Experts of a small language model: 96 SwiGLU neurons an expert.
Below are experts of layer 8 (counted from 0) of a mixture-of-experts language model. Rows are named router (the router's row for the expert), down (a neuron's output weights, with its number) and show model dimensions 0-127. Each number is 500 + 40 x the weight over its row's rms, rounded and kept within 0 to 999. Numbers have three digits each.
Before each expert's rows: "raises" lists some tokens whose logits its average output raises strongly, later layers aside. This comes from a sample of Wikipedia text that the model never trained on.

# expert 8
raises: "in ", "and ", "(", "C", "on ", "c"
router:479484457537539529467471525534462514445490533422477510490484509533491434540519513542528497402573510479493492419530508530511573507519505524524478525481509519486465476538433482531583441515542530474557474558413474533574425590492553427563531522511520505504562441520512520455462570494473533520442512429498464540487502439426486544551549501481443500528532548478469509459428517525504409498471
down0:518423496457539430551537545442491485448531484446510499518453468481438538436523546487426527503483549501501566498576558544548471468463559471509478480555494543542468504550582475439442514508524579473434566528440583519497523520506440499484468544550482482544479507446474509472500511551532565544478528521426417493540507550485536452472530521508532492384448584444546538442506444506549522503558
down1:473509483509520520444453462514470513544420622509549519571469513483410473535511562538472501501525549509564442495479469500478454562521462479485425509468466528506471486523454461498535438525522510506530551487446422479541447460470561520514461506577463465520520474476509473543506453497469496514446537495503552554524515498532510477501485517512485427551513515544529491520491448569552507498517

# expert 13
raises: "the ", "a ", "in ", "all ", "one ", "an "
router:491490545522515575564459547543467480441515519510447460450508461461478477537496454537501457467555492455545545480537460531511515549519490499558470536471514511463516462459465536485473493573539505556500409481536488517595481494444517426526507511498530453530549488527473537511439557430430524536520548471511532538545494529460523533548483513549486531478530501493524479458447544518543462532499
down0:449472527450537567554508516474503510504493529491555539509584526494474543533496493551403567511553488520486499560476520487428474485544534472485513522455507551585504523490560486494457477575506504536460491490506534499477535478549499549549515478393583507524522526452517539491426520453530523477553462461475513524499560504503588539518446506558551538479554465437470493566487493489458489477523
down1:497535520487505547461546516515511493563498501487473521457512492502449468477527443542409467497419446476456456457538530484492509528504493528483443495512543513422474496503487499475536520545489499450486536541523538589515480509425480553444517450529494559507491561521543435523579466433481449504500526478529555424485454462491552449532431477491497528490447518537548565485420532539473469462469

# expert 2
raises: "ed ", "-", ". ", "ast"
router:412467565451556554518446468457526549494514533476460515497489447502408512547506480457483481472488482480548485513567454570544538534568463523557510493539508524510530497531507527496597537535535461517505467546522495475545476499496525511561577421475536530530558468517506516512523473496494557512463538504531492503583479468507475527487480487457503565440416448545514454490508459545489548549541
down0:506541545584448438550490539483560404530487557505479447517495460531532535525538575459514519469539489450493476382518502469449539560473583448450492479525558490479474507516519546554557526534490496459467569505511556545523564474523566555472474521490508435473479467534521481550514458466547413462514513470516505470531514495568438476552483492511496494540512482457519488525452480527487485440547
down1:582524592475517567514399488532533542511585457502480561476477493488426532504496447496498485539514499543476511501487524579487518523540448447503481541488535509496504402442445564507498501538549503521517590489482545492481513576537433500430466565451528447529550539499580548484511451460500469548491592534468479453462461456481434532477575456448521430447504472444590478513544465565515469433452

# expert 21
raises: "d", "dis", "in", "t"
router:465514497502542523539505452524455534614507524462434478480486516550469510541515483547566540465459456435568487491533407527560546546558447508535452496483480506481473442491493488481548481548546501515562462490534481448537417526448491445507547531467512448522487428545471524551466567457502561543485542500554550542512459492526525546551578502498492511498490509531480450465478530541571523482524
down0:537551540445553424519483504464501504503483532417527536539428527437518469530492489486438437537547566553576507517496548537569492489487449476553505576500524449493530529491532545482539494389533483442452476523541505502491487576499435435549465488439551456487546553477518593498540476472510534499531497437479534520525510409466476521443477536495534466479509489507470520585525411471502472502456
down1:492535478452451502556454455514499550569480511456508478476543468489470517515561533476486518499514522561453459440518508534526466494529550531526493495474500511532528526414440451426556527433543433456484497480486535477550454471485556534530549536467433554565467439497566496525495442479570518513558476509479446472479509471492453531531556480488469458526444470509452484441478507507473479538546

# expert 12
raises: "and ", "in ", "(", "to ", "or ", "/ "
router:464563496495493524464460488557485534469472500533437456484427520475450407546543495509522517473558515492509431506559477524580535546521467503513484551479526501506479459482448524511510506540560512556529476489457447438514438512497508500493488429483552468521517451467527564550441527489501512532450576484470582515548477527465465488536518507472447563481562538534518463479495572574523493572537
down0:527505431571515488406506464497429439469521509446459514371455507500508538516529398464413548543455467507469529498537473491536557518538515509544527455515471509530523435535566541594481492483472469538525468512528493569434449567504511479503516477537552480492442494469489467471512500531519575461460575508541510530445455505484499617498500448462518493483457554523503504457478541515497572469572
down1:518501430427504518507482460498547520562447448503522450457459528498497494543507386479501480490512514479466444503431405465403482542472573482523434586479478524477535506463515507566506486565511529482511562505557550477473487498486503551491554504442425498462489447480537570463469504456521556541412460533481471533535508444503466475465456517498487439520503507493472508512537573558559497439576

# expert 20
raises: "the ", "a ", "in ", "an ", "of ", "and "
router:479528543493513540577490483555507512458536542504449459472471472499452493545515494512512565448557547437513555484525468498489513572522415492489462475506524482442494459493448488533501471576487508533502425504453483514520422519489542477454508458458539444541553474485515495558513538476476502555502562393501595538479436477439518583537460441520490527416517530533474469440441511513526390526484
down0:532496484500474482522509521483522485528504463521530552469502456473536518527520496474527510462502547485471503494463486468427493459585509519473519469565494553391516539491522532536453546473544484477461518470510499450557508522438500421496530515532502519469444529529449545419508486492577475466508470474488501521455483496503445566501532492507597484514451454512502489495519453524462487516485
down1:524582444544518499437502619511436489495500446482533543522507484545497425496492514432570544507480478520486460515458481413526479476495517424547522525476479404478563520472561446522409468476527463505550515513518467515470514504477593427454463512522466547516485486453509518536512516471534534506489437500435500505489451611437581440452547451492472486580514456486514546462508533458456502443503

# expert 0
raises: "R", "C", "F", "S", "H", "and "
router:512498500509459557525481531509512488494535480498522542491438487601493476544463418514589515489526547478481474472534515567469558581499439568530485450526459517519448444453536474527544461489527489536533535512438485523472497585488509462504507423470552419519538504552486509551487560506475570569493578468491492542466494477441534574493515440545529517450496493567506466414491476534530421452516
down0:498502588573545479447531477509550503496481576545525476484540526493552493551482564514452567479576451484510524553469469513548515493551565503526541515464511470564435565447484536488541490548506478523552467461553485383463487525448492523490455524415504475550461528511532510484533505492467470537519492494429455554448592477492444485595461547537494452456475520558462530457421448510477473474464
down1:481464563470466420489553504540503523473537568455565421505445538556567523530487517502524511564624564519410455553469461454460502464487503485500496554516495441467479516467574483487578503493521538500476556516465460513457522543472492558554465497470534503463547470529525510455498530505490514499528474514572465522493504449510488497488521537518542430485505525486486543527503515571450483530511